From a checkpoint of a small mixture-of-experts model trained on Wikipedia: 11 layers, a variant of SOAP for the experts.
Below are experts of layer 6 (counted from 0) of a mixture-of-experts language model. Rows are named router (the router's row for the expert) and show model dimensions 64-127. Each number is 128 + 24 x the weight over its row's rms, rounded and kept within 0 to 255.
After each expert's rows: a language model's description of what the expert responds to. This comes from a sample of Wikipedia text that the model never trained on.

# expert 5
router [130 146 114 108 167 169 166  79 111 102 113 130 137 133 130 151 143 140 174 107  90 151 112 132 102 143 166 124  89 159 120 192 134 113 145 155 105 137 146 144 130 114 153 113 147 121 115 104 120 121 129 143 141 140  89 162 162 134 127 131 137 165 158 171]
What it handles: Prepositions starting place, time or part phrases, mostly in, of, at, on, near, during, as in located in, deposited in.

# expert 46
router [175 167 114 151 140 139 188 118 102 122 123 163 146 142 133 174 127 162 152 129 129 136 130 106 168  84  79 105 190 123 134 122 174 124 161 160  79 114  78 158 139 122 168 129 152 141 131 150 113 137 104 120 100 150 136 118 116 132 107 144 146  99 141 118]
What it handles: Hyphens, en dashes, ampersands, slashes and "and" joining compound names or ranges, such as Frisian–Frankish, post-graduation, Al-Qadsiah.

# expert 9
router [122 122 107 142 120 150 164 103 107 109 150 141 154 138  97 136 210 186 154  86 106 113 146 117 118 140 116 129 127 135 104 136 127 107 147 170  78 112 117 176  97 113 150 146 138  84 111 147 102 161 104 111 136 147 132 126 147 138  99 118 119 144 143 118]
What it handles: Prepositions and infinitive markers after verbs or nouns, especially to, of, from, for, into, between, as in back to, term for.

# expert 15
router [108 120  87 142 144 144 138 112 127 105 106 122 131 159 127 152 119 160 176 129  78 148 128 108 145 114  93 117 143  99 144 145 152 147 146 128 125 179 119 157  95 113 122 174 151 140 144 109 108 128 123 165 143 162 109 119 125 156 121 162  83 123  98 144]
What it handles: Coordinators and list separators joining words or items, such as and, or, &, commas, semicolons, etc, whereas.

# expert 40
router [101 124  93 131  84 113  84 114 127 116 118 170 121 163 113 109 141 133 116 123 102 141 134 141 129 125 133  92 118  95 175 142 181 136 146 125 119 167  95 179 123 134 116 127 180 154 109 136 148 118 144 110  90 123 136 120 104 155 135 118 136 100 120 126]
What it handles: Words introducing lists or parts of a whole, such as including, consists, contains, such as, and list colons or dashes.

# expert 16
router [127 162 124 127 138  96 109 104 117 124 128 139 168 133  95 108 136 155 181 150  98 130  97 136 167 133 138 106 144  91 149 136 133 150 122 177 109 125 107 147 113 119 144 140 157 131 121 147 156 154 163 138 144 102 150 119 148 121 154 108 123 139 110 139]
What it handles: Empty cells, pipes and header words in election result tables, such as Party, Candidate, National, ±%, Total votes.

# expert 19
router [144 137 121 139 145 168 176  66 114 145 127 178 183 132  89 156 144 167 128 112 116 116 119 152 111 143 145 102 111 139 153 133 127  67 131 137 122 126 109 100 135 106 144 163 128  98 116 116 107 122 123 106 161 136 118 171  91 132 113 133 130 129 161 143]
What it handles: Prepositions introducing locations, times or groups, such as in, of, during, throughout, often after nouns like part, member, settlement.

# expert 58
router [104 106 143 138 147  85 146 144 129  91 160 136 157 149 114 151 146 143 182 122 160 109 142 109 143 150 134 111 109  98 133 129 145 117 111 136  89 177 108 138 112 200 108 124 175 167 108 149 114 150 145 102 131 147 125 146 131 137 137 100  87 124 150 143]
What it handles: Everyday nouns or modifiers right after a or the, naming places and materials, such as hotel, brick, police, grocery, marble.

# expert 27
router [153 155 134 119 149 127 139 140 130  89 149 197 129 163 128 147 132 141 138 112 129 148  75 151 121 102 122  91 139 102 115 160 116 119 135 117 137 173 134  83 143  91 129 113 131 155 132 165 116 152 137  98 145 133 141 118 168 132 139 118  85 155 152 124]
What it handles: Head nouns closing names of institutions and places, such as School, Church, Stadium, Airport, Museum, station, usually followed by a comma or of.

# expert 13
router [129 124 133 102 165 123 114 159 100 131 142 169 137  90  80 129 186 137 101 138 161 180 115 144 153 138  77 105 116 136 122 152 114 116 116 128 134 184 126 148 112 159 139  94 105 139 117 148 147 132 127 130 121 103 167  96 148 136 116 152 180  97 151 141]
What it handles: Closing parentheses, quote marks and braces ending titles, dates or team codes, such as 1974), (pen.), "Someone (2.0)".

# expert 55
router [114 142 127 143  95 130  85 116  96 130 147 159 147 159  89 114 122 121 148 135 109  76 172 139 126 126  91  98 134 138 145 108 104 142 159 145 112 121 114 114  94 117 132 153 146 133 122 141 132 150 122 136 197 112 151 111 152 126 140 103 124 128 140 155]
What it handles: Pipe separators, divider rows and column headers in data tables, such as |---|---|, Candidate, Votes, %, Pts, Apps.

# expert 23
router [122 121 123 136 100 127 117 159 130 139 151 114 139 133 105 147 113 138 171 109 154 126 114 114 157 171  94 163 174  93 135 130 128 141 131 128 134 145 123 114 102 146 124 115 158  90  67 143 128 138 141 128 161 152 181 130 153 151 155 113 139 120 123 158]
What it handles: Nouns and adjectives on government, law, money and statistics after articles, such as financial, legal, tax, median, funding, election.

# expert 18
router [134 140 123 145 134 153 123 127 140 130 150 136 121 146 117 101 136 157 145 115  93 126  98 124 130 128 114 133 141 141 167 143 161 109 133 133  89 155  99 194 132 142  69 166 148 138 131 142  93 155 110 104 123 130 118 116 164 155 141 147 156 114 120 136]
What it handles: Opening or middle fragments of rare proper names, codes and unusual words split into pieces, such as Weald, Fee, Ryo, CT.

# expert 37
router [111 152 133 126  84 115 159 129 106  81 159 142 113 140 133 132 143 155 128  91 120 120  87 126 119 126 102 116 148 130 135 126  99 115 150 108 105 138  81 119 102 109 117 111 157 151 109 133 133 122 127 140 149 112 158 140 141 123 158 113 108 148 163 108]
What it handles: Head nouns for organizations, systems, equipment and media, often before a plural s, such as engine, receptor, database, program, conference.

# expert 21
router [133 127 144 125 139 159 156 113 135 101 129 144 150 144 129 119 168 168 117 129 102 103 106 134 128 110  98 112 110  99 162 155 146  76 108 155 104 109 114 173 105 117 102  96 116 126 126 178 138 105 126 132 113 126 128 132  98 130  79 134 145 150 139 112]
What it handles: First pieces of capitalized names, titles and foreign or Latin words, such as La, Vi, Ja, Master(Chef), plus taxonomic endings like -icus.

# expert 24
router [135  87  84 130 125 116 126 123 167  90 123 173 213 144 137 108 136 105 151 118 109 132 121 150 138 140 116 126 105 119 177 160 143 117 160 182 140 114 110 172 104 160 154 132 102 131 121 157 112 182 165 132 141 121 140 109 125 147 102 134 119 112 132 134]
What it handles: Line-initial dashes in infobox fields like Years or Written by, plus the word as in role phrases (as a receiver).

# expert 20
router [122 158 148 143 119 134 148 128 145 121 177 186 140 184 136 141 158 126 112 117 158 163 123 123 133 127  97 116 131 132 163 142 112 151 154 162 102 147 106 138 129 115  91 144 113 152 129 137 132 138 158 129 162 110 105 165 129 147 134 115 117 107 150 135]
What it handles: Final pieces or words of proper names in titles, tables and taxonomy lists, such as song titles, team names, species authorities, Linnaeus.

# expert 1
router [106 125  85  92 146  89 124 129 129 119 171 161 136 145  82 183 172 146 134 137  91 153 148 127 116 122  91 109  94 123 135 109 168 103 187 109  78 164 118 176 117 104 144 111 133 166 138 174 121 125 176 144 129 183 113 149 154 193  92 131 144 103 145 113]
What it handles: Line breaks and the first token of new rows in lists and tables, such as pipes, bullet dashes, and numbered markers like 3., 10.

# expert 14
router [ 97 140  91 136 117 158 129 123 124 125 136 149 150 137 130 122 156 140 152 101 115 139 118 164 115 169 134  81 120  88 159 157 200 108 109 156 131 137 134 199  97 126 116 166 130 150 149 144 114 114 124 147 150 172  91 112 114 132 149 147 153  95 123 154]
What it handles: Function words and role nouns in academic and political career biographies, such as as, of, the, appointed, deputy, assistant, professor.

# expert 56
router [160 109 139 116 139 156 137  71 114 166 119 156 141 125  98 117 142 119 109 153 134 111  72 129 160 104 116 131 140 150 129 122 139 113 157 115 158 129 118 131 109 148 101 139 166 116 111 132 110 118 113 136  91 162  88 134 146 175 119 141 119 121 144 135]
What it handles: Month names starting dates, often after on or On, or after a dash in birth–death ranges, such as February 21.

# expert 51
router [149 133 131 102 108 117 140 143 176 141 146 128 137 130 107 110 163 128 178 137 102 113 133 121  92 108 147 123 116 166 152 132 124 143 110 133 131 137 142 138 156 123 116 101 168 168 103 103 144 146 126 133 127 152 153 118 140 132 112 153 139 148 177 124]
What it handles: Commas and closing brackets or quotes after a noun phrase or clause, such as England, Canada, 1806, plus name endings like Press, Records.

# expert 43
router [135 165 165 168 125 172 123  94 156 105 165 111 132 152 106 164 151 155 138 139 144 142  99 114 132 107 151  71 117 109 112 138 139  93 107 128 145 175  98 146 143 104 104 135 191 152  89 138 108 136 131 112 163 141 109 154 141 143 144 148 106 107 135  93]
What it handles: States, countries and city-name parts after commas or New, especially in location fields, such as York, California, Ontario, Connecticut.

# expert 49
router [115 101 112 137 135 121 113 128 145 130 167 141 153 136 133 131 184 147 113 118  95 126 163 133 133 110 109 103 139 114 128 154 122  86 105 115 111 154  58 103 109 114 135 104 121 142 104 112 165 140 110 136 105 141 126 150 123 143 138 161 126 126 135 112]
What it handles: Office, rank and family-role nouns before or after names, such as Governor, Minister, President, director, father, coach, Col.

# expert 2
router [140 125 134 115 137 152 188 123 159 122 163 196 149 109  84 137 118 120 143  92 117 148 138 183  74 125 132 141 106 109 161 120 130 118 144 133 134 108  80 120  87 141 136 136 132 104 116 147  87 120 112  92 145 161 151 149 140 111 133 106 109 142 140 114]
What it handles: Numbers and scores inside table cells, such as vote counts, percentages, goal differences and set scores like 6–3, 0–0, +19.

# expert 30
router [140 140 140 120 112 154  99 106 107 153 137 151 161 138 101 156 153 144 168 120 157 117  73 185  96 119 112 124 185 137 134 124 157 103 104 158 120 138 148 146 133 146 102 159 124 126  96 149 129 138  96 130 126 175 153 146  82 136  87 110  87 104 158 119]
What it handles: Content verbs and verb endings right after subjects or to, such as took, make, gave, named, revealed, and -ing.

# expert 35
router [132 111 117 149 113 143 116 153 131 115 120 160 108 149 121 157 114 141 129 118 141 130 125 106  89 145 175 140 124 106 167 160 107 119  94 123 109 144 101 108  61 124 109 154  92 152 129 154 129 146 138 144 109 130 118 129 131 117 163 150  79 129 136 135]
What it handles: Nouns for people and groups, plus surnames and name pieces after titles, such as women, children, users, citizens, Mr. Orr, Trump.

# expert 36
router [100 140  86 138 127 122 125 108 113 100 140 155 111 169 101 138 126 192 146 124 126  97 152 145 163 124  92 134 140  88 119 164 135 120 136 112 110 132 129 151  91 171 139 125 134 130 131 101 134 149 177 107 122 173 135 128 102 151 105 135 110 119 111 172]
What it handles: Prepositions introducing agent, means or manner, especially by, with, under, via, without, using, according to.

# expert 38
router [102 148 138 164  99 120 131 117 142 131 131 191 158 158 140 166 159 144 155 122 114 134  99  94 134 140 110  87  76 154 143 114 104 120 143 145  98 178 133 162  95 154 122 148 127  99 120 147 115 156 156 117 111 123 105 133 119 121 115 161 114 121 149 142]
What it handles: Final pieces of personal names, mostly foreign surnames in sports rosters and cast lists, such as -ić, -sson, -berg, -kov.

# expert 6
router [161 114 148 118 129 160 138 149 154 125 125 149 177 150 126  97 164 127 136 108 143 103 113 135 104  94  87 131 140 137 117 103 150 124 131 133 131 131  86 172 127 171  86 140 184 111  86 134 132 120 127 113 137 158 129 121 122 121 131 125 115 146 167 119]
What it handles: Numerals in running text and table cells, especially after pipes or colons, such as scores, percentages, measurements: 54, 21, 89.

# expert 48
router [114 102 113 130 127 136 108  75 129 151  98 125 137 142 149 136 117 171 119 108 124 152 137 156 122 112 154 118  90 120 141 155 147 171 113 182  80 103 112 167 103 150 110 121 107 133 101 124  95 127 147 122  97 116 110 126 143 128 112 158 170 166 130 117]
What it handles: The articles a, an, A opening noun phrases, plus episode or ranking numbers beginning table rows or numbered lists.

# expert 63
router [134 124 102 142 135 151 128  90 109 169 102 168 136 135 124 151 135 161 151  81 103 101 139 127  99 121  85 123 109 142 166 159 114 124 154 148 154 125 105 159 144 148 121 104 136 129 129 102 127  76 150  95  99 154 119  96 164 168 121 164 137 109 134 149]
What it handles: Single letters, apostrophes, accented or non-Latin characters and byte pieces inside song titles, foreign names and abbreviations, such as é, ו, 'll.

# expert 33
router [170 136 153 181 133 115 127 155 130 136 140 170 123 129 120 124 127 193 139 104 126 116 113 142 134  98 143 130 101 129 110 146 111 135 100 138  95 118 142 131 137 114 120 147 139 140 130 148 126 129  87 124 120 121 148 143 122 120 125 142  65 131 165 145]
What it handles: Possessive determiners its, their, his, the possessive 's, and pieces of website addresses after "Website:" such as com, www.

# expert 29
router [160 148 109 137 109 127 131 106  81 118 142 133 113 158  84 157 137 146 123  97 159 144 123 140  92 104 111  91  93  92 161 164 149 154 128 139 159 116 114 147 104 106 130 138 131 129  92 133 100 163 130 142 158  78 187 135 128 170 128 137 139 110 168 109]
What it handles: Line breaks ending a paragraph before a new section, plus heading words and == marks, such as History, Demographics, Plot, Reception.

# expert 22
router [163 172 139 136 119  87 119 141 105  85 164 167 121 129  89 119 129 163 127 109 119 106 151 152 119 138 148 107 133 150 101 156 114 107 152 114 144 142 168 181  91 164 111 125 171 143 124 126 151 128 130 115  89 115 143 121 179 151 128 131 125 119 111  99]
What it handles: Colons, pipes and words right before a value in infobox or table rows, such as Population:, Registered electors |, pressure of.

# expert 0
router [142 120 159 140 132 138  91 124 136 111 119 187 111 110 118 112 100 168 151 105 116 103  95 114 132 115 139 138  99 122 156 170 122 156 126 178  84 137 105 128  76 156 145 113 147 160 112 145 114 139 143  94  91 148 101 107 117 148 104 111 106 111 142 151]
What it handles: Articles and possessive or quantifying determiners opening a noun phrase, often after prepositions, such as the, a, their, another.

# expert 12
router [133 171 120 122  94 138 125 122  70 157 187 172 180 108 110 120 112 120 153 137 132  87  85 161 145 132  96 102 147 122 103 159 119 120 145 146 127 113 127 151 112 106  76 135 153 139  90 145 130 114 124 155 125 119 145 134 129 146 137 132 140 178 162 145]
What it handles: Subject pronouns it, this, that, which, and head nouns like album, film, book, name, usually followed by a verb.

# expert 26
router [133 112 101 106 120 134 112 155 138 167 113 158 151 163 128 113 166 151 113 127 112  93 122 117  92 112 128 126  80 110 155 126 160 119 107 147 166 155 129 122 120 102 107  98 163 106 137 120  99 129 148  88 103 120 107 138 133 126 147 143 120 131 132 144]
What it handles: Numbers and ranking words like first, largest, Best, top ten, gold, plus the digits of geographic coordinates and vote tallies.

# expert 10
router [138 113  94 121  83 147 180  99  95 111 171 162 121 167 115 121 103 169 163 126  80 156 131 141 121 100 104 128 123 159 167 138 162 105 114 149  90 143 133 101 120 135 142 139 164 121 131 149 162 112 136 155 116 147 125 130 145 166 108 142  94 137 138 147]
What it handles: Word pieces inside non-English names and titles, plus "of" and "de" in proper-name titles, such as Body of Work, Club de Futbol, Olsztyn.

# expert 54
router [120  92 111 121 133 120 159 110 117 104 109 158 128 126  70 143 133 140 148 135  98 114 139 127 124 115  95  65 132 134 185 125 156 126 170 137  55 170  92 112 126  96 122 124 124 130 134 157 101 105 162 155 182 166 133 136  97 115 114 163 151 118 162  98]
What it handles: Line breaks ending table rows and list items, and the == heading markers of section titles.

# expert 34
router [122 118  84 115 147 114 145 126 146 134 133 124 165 118 118 164 115 138 161 101 153 120 131 117 138 123 131  92 124  99 200 137 172 127 110 125 131 116 130 141 138 158 110 110 131  95  96 138 125 149  96 151 138 106 124 119 182 174 122 130 106 131 108  89]
What it handles: Adjectives and adjective-forming endings like -al, -ic, -ating, -ive, plus descriptive words such as social, strong, static.

# expert 32
router [155 141 158 109 147 110 118 125  97 150 151 159 144 131 110 125 130 126 142 112  79 111 132  93 112 157 117  87 139 115 149 158 161 106 155 138 126 165 122 122  89 162 128 145 130  93 156 178 176 129 120  95 115 172 162 154 117 124 137 116 129 138 126 156]
What it handles: The or the opening a sentence or noun phrase, especially the first word after a section title in sports events and history.

# expert 57
router [103 151 145 155 139 179  99 104 114 132 129 115 110 126  96 134 136 140 150  91  79 119 127 148 184 115  97  90  90 117 138 138  92 121 133 117 112 132 151 174  93 143  96 110  87 166 151 162 103  91 130 153 163 147 135 100 147 129 120 152 134 106 105 111]
What it handles: Auxiliary and modal verbs, negation and pronouns right after a subject, such as had, have, could, not, they, in narrative prose.

# expert 44
router [164 154 110 158 140 126 167 150 158 152 119 157 135 143  85 125 125 129 149 142 133 134  99 163 154 134 136 111 119 156 140 113 143 121 142 147 144 159 159 130 122 104 120 155 139 140 128 134 108 155 114  80 109 121 155 165 171 104 148  98 118  77 130  85]
What it handles: Time nouns and history verbs, such as years ago after Founded, century, months, built, established, often after was, were or in.

# expert 50
router [136  91 155 143  88 147  90 146 143  80 152 149 125 159 122 159 132 156 142  93 114 114  95 133 162 160  97 140 145  96 101 128 161 145 127 151 163 128  96 137  84 134 138 149 145 132 123 128 102 118 116 110 133 161 120 127  98 174 120 149 125  97 136 128]
What it handles: Opening parentheses, quotation marks and square brackets before translations, abbreviations, unit conversions and song titles, such as (18, (, [, ".

# expert 3
router [111 148 154  93 163  95 130 110 111 149 121 135 162 157  93 121 164 154 168 132 157 138 102 104 143 148 131 105 141 101 123 148 160 136 174 126 131 161 158 146  77 147 131 125 117 131 110 114  83 101 173 154 151  95  90 109  90 106 120 158 137 142 144 121]
What it handles: Table row starts and cell contents such as rank numbers and positions (MF, FW, DF), plus nationality adjectives like Russian, Italian, Danish.

# expert 11
router [152 122 143 155 132 126 109 147 147 101 156 186 115 135 120 115 120 143 164 118 112 106 122 146 149 138  72 105 137 137 128 126 144 101 140 158 112 130 116 102 112 107  77 139 157 103 134 124 117 104 157 127 131 171 179 107 117 175 105 173 128 119 137 111]
What it handles: Byte pieces of Chinese, Japanese, Thai, Arabic, Gujarati and cuneiform text, plus nearby romanizations and punctuation in foreign-name glosses.

# expert 17
router [151 119 155 154 132 101 176 126 165 110 152 161 139 150 108 125 134  99 154 148  65 132  96 123 142  63  86 120 140  91 138 154 150 138 137 175  97 129 103 138 103 142 100 125 168 142 120 128 137 129 149 141 127 130 118 133 166 154 116 125 139 100 104 167]
What it handles: Bare space tokens and first pieces of abbreviations or rare names in lists, tables, taxonomic names and emoji bytes, as in Zamarada melpomene, AT&T, CLT.

# expert 4
router [168 112  88 109 124 116 128  79 155 124 114 152 128 152 119 165 107 138 139  84 128 151 107 148 169 147 113 106 135 135 158 172  93 105 121 137  74 166  81 143 127 135 146 129 135 132 134 110 123 117 118  96 151 150 138 140 119 160 106  90 100  77 155 113]
What it handles: Pipe separators and small numbers inside numeric Wikipedia tables, especially league standings and cricket or football statistics, like | 3, 0, —.

# expert 28
router [156 147 119 107  98  97 139  74 133 134 136 152 134 127 156 130 109 178 110 116  98 112 115 154 128 122 121  96 146 158 136 147 169  85 159 139  96 144  86 138  98 104  98 124 146 139 149 145 126 144 140 156 150 145 120 181 123 158 161 119 142 112 142 119]
What it handles: Words and pieces inside multiword proper names of armies, units, churches, police and species, such as 7th Armoured Brigade, Air Force, Linden Police.

# expert 25
router [114 156 129 146 130 124 140 108 148 150 115 144 139 159 154 125 123 122 161 132 124 147 150 141  88 120  80 132 115 152 105 145 102 103 144 153 111 173 119 138  92 139 114 119 127 143 120 138 119 164 127  89 139 127 158 133 104 153 105 146 147  83  90 120]
What it handles: Sentence-ending periods, clause commas and subordinating conjunctions in narrative prose, such as when, where, although, However, because.

# expert 62
router [101 114 132 109 125 119 138 106 160 144 119 118 119 155  86 129 147 152 162 124 114 126 146 108 130 130  63 115 143 130 145 151 133 128 161 153 145 177 130 140 112 142 114 130 144 107 117 123 149 126 117  94 141 120 182 147 102 144 141 114 121 138 163 115]
What it handles: Pipe separators and the first words of table cells in sports and election tables, such as |, Win, Loss, MF, FW, Candidate.

# expert 41
router [145 153 122 169 125 120 154  83 154 113 100 166 131 123 163 136 146 135 134 144 108 132 113 143 153 162 138  90 100 112 121 140 103 118 127 162  79 168 115 127 144 131  86 144 136 165 143 133 139 157 127  84 122 110 131 116 103 118 118 134 150  89 146 102]
What it handles: Sentence-ending periods, commas and line breaks, plus contrast connectives opening clauses, such as However, but, although, According.

# expert 59
router [147 129 133 122 121 113 110 141 116 159 154 138 208 158 126 111 151 166 112 106 130 126 117 119 134 138  99  92 141 136 156 141 177 106 118 120 111 157 103 148 153 139 111  86 119 114 116 129 153 146 129  97 121 153 156 124 161 123  89 141 139 142  87 146]
What it handles: Competition and season terms in sports articles, tables and honours lists, such as Cup, League, Championship, UEFA, Division, season years.

# expert 61
router [137 110 159 118 157 137 116 142 134 122 128 173 166 198  90 134 153 154 150 135 131 101 123 114 139 128 118  91 136 127 141 117 121 141 144 142 137 140 121 124 103 181 119 130 124 109  74 141 108 146 116 133 142 140 131 135 107 159 131 127  93 155 139 137]
What it handles: Match scores, country codes and opponents in sports tables and results, such as 1–0, 4–2, 0–0, ARG, FRA, against.

# expert 7
router [106 154  94 143 152 115 135 121 162  96 151 137 141 183 104 173 117 131 139 121  96  95 119 121 150 118 135 102 124  74 124 168 174 141 106 100 133 137  85 175 128 150 101 162 147 152 107  97 122 132 113 136 127 128  95 153 144 107 131 141  92  84 126 134]
What it handles: Nationality, occupation and descriptor words after a name and comma in biographies and death lists, such as American, footballer, politician, actress.

# expert 8
router [133 151 144 107 116 156 102  86 153 125 137 140 150 138 109 207 138 107 120 136 140 114 105 144 150 140  82  88  81 102 139 149 154 149 147 167 169 100 125 127 137 132 136 104  98 123 125 123 123 113 138 118 132 108 146 152 162 137 111 119 144 116  98 138]
What it handles: Words opening a line after a title or heading, in taxonomy, film, album and biography pages, such as Species, Career, Personal, album.

# expert 31
router [129  93 136 107 180 122 107 112 115 122  95 172 180 155 109 140 136 115 148 107 115 112 121 159 117 166 139 115 109  92 121 135 130 135 133 139 104 121 166  96 132  88  97 122 158 151 135 132 133 157 131  98 134 141 159 114 127 152 127 123 171 108 143  74]
What it handles: Words introducing what something is called or named, such as named, called, known as, takes its name, renamed, plus some list dashes.

# expert 42
router [130 110 122 111 101 172 121 100 140 116 166 144 140 149 150 159 166 175 152 134 106 143  72 123 144 122 130 120 139  92 128 177  96 123 138 134 121 110 137 135 120 122  93  94 153 139 114 115 129 125  98 129 107 159  94  96 139 110 131 141 143 147 158 145]
What it handles: Punctuation in bibliographies, credit lists and infoboxes, notably (year) after author names, pipes, dashes, Genre, Label, ISBN.

# expert 60
router [106 115 135 155 121 131 143 115 148  77 131 183 115 104  78 144 111 127 124 113 109 102 109 118 110 120 108 110  89 110 142 100 135 145 140 156 131 130 147 154  89  90 133 169 128 116 113 122 126 137 128 118 131 105 176 153 125 120 140 115 126 116 159 134]
What it handles: Units and figures in geography and statistics infoboxes, such as km, sq mi, kg, %, coordinate letters N and E.

# expert 52
router [120 122 108 122 149 124 153 108 127  83 151 149 145 173 132 160 140 121 133 146 134 127  84 158 132 130 111 150 158 110  97 143 142 109 112 135 105 126 152 155 119 182 141 137 129 185 110 157 132 150  98 127 121 153 138 131 103 158  94 132 106 102 156 125]
What it handles: Action verbs and particles in plot or event narration after a subject or "to", such as hits, attacked, arrested, get, down.

# expert 39
router [112 133 123 101 109 112 121  61  92 124 154 119  97 118 106  98 105 143 137 102 109 155 124 170 119 148 137 104 127 158 176 137 139 147 129 166  83 162 100 118 103 123 145 137 133 132 146 150 106 120 108 113 148 120 125 130 138 144 132 131 136 110 123 132]
What it handles: Line breaks, final pipes and separator rows such as |---|---| that end or divide rows in sports, election and results tables.

# expert 45
router [137 143 155 163 135 127 136 137 120 119 159 141 131 128 115 152 178 158 146  94 170 107 101 134 102 153 146 136 142 168 138 162 131 113  78 130  94 124 137 132 138 126 112 110 110 141  84 150 101 151 135 110 133 107 179 150 117 152 134 163  84 131  98 116]
What it handles: Plural nouns and plural -s endings on common nouns, such as players, members, children, areas, thought-s, estate-s.

# expert 53
router [147 146 146 123 108 106 113 122 138 117 158 147 167 121 117 138 148 125 140 141 151 103  87 136 140 153  79  60 134 130 127  98 179 165 115 155  98 112 159 153  96 168 112 134 153 133 127 143 118 138 124 119 168 162 110 137 160 113 130 123 126 116 164 135]
What it handles: Sport and career words in athlete and politician biographies, such as basketball, tennis, footballer, NFL, played, graduated, signed.

# expert 47
router [138 132 130 137 154 159 149 103 174 126 138 133 153 134  97 144 141 135 127 136  88 121 170 128 155 102 100 136 134  97 119 160 137 120 136 127 103 155  84 126 128  98 162 144  93 182 119 145 134 145 141 140 130 163  92 141  99 125 106 129 134 114 129 110]
What it handles: Word-initial prefixes like re, un, non, dis, anti, co, and line breaks before Personal information or list blocks on disambiguation pages.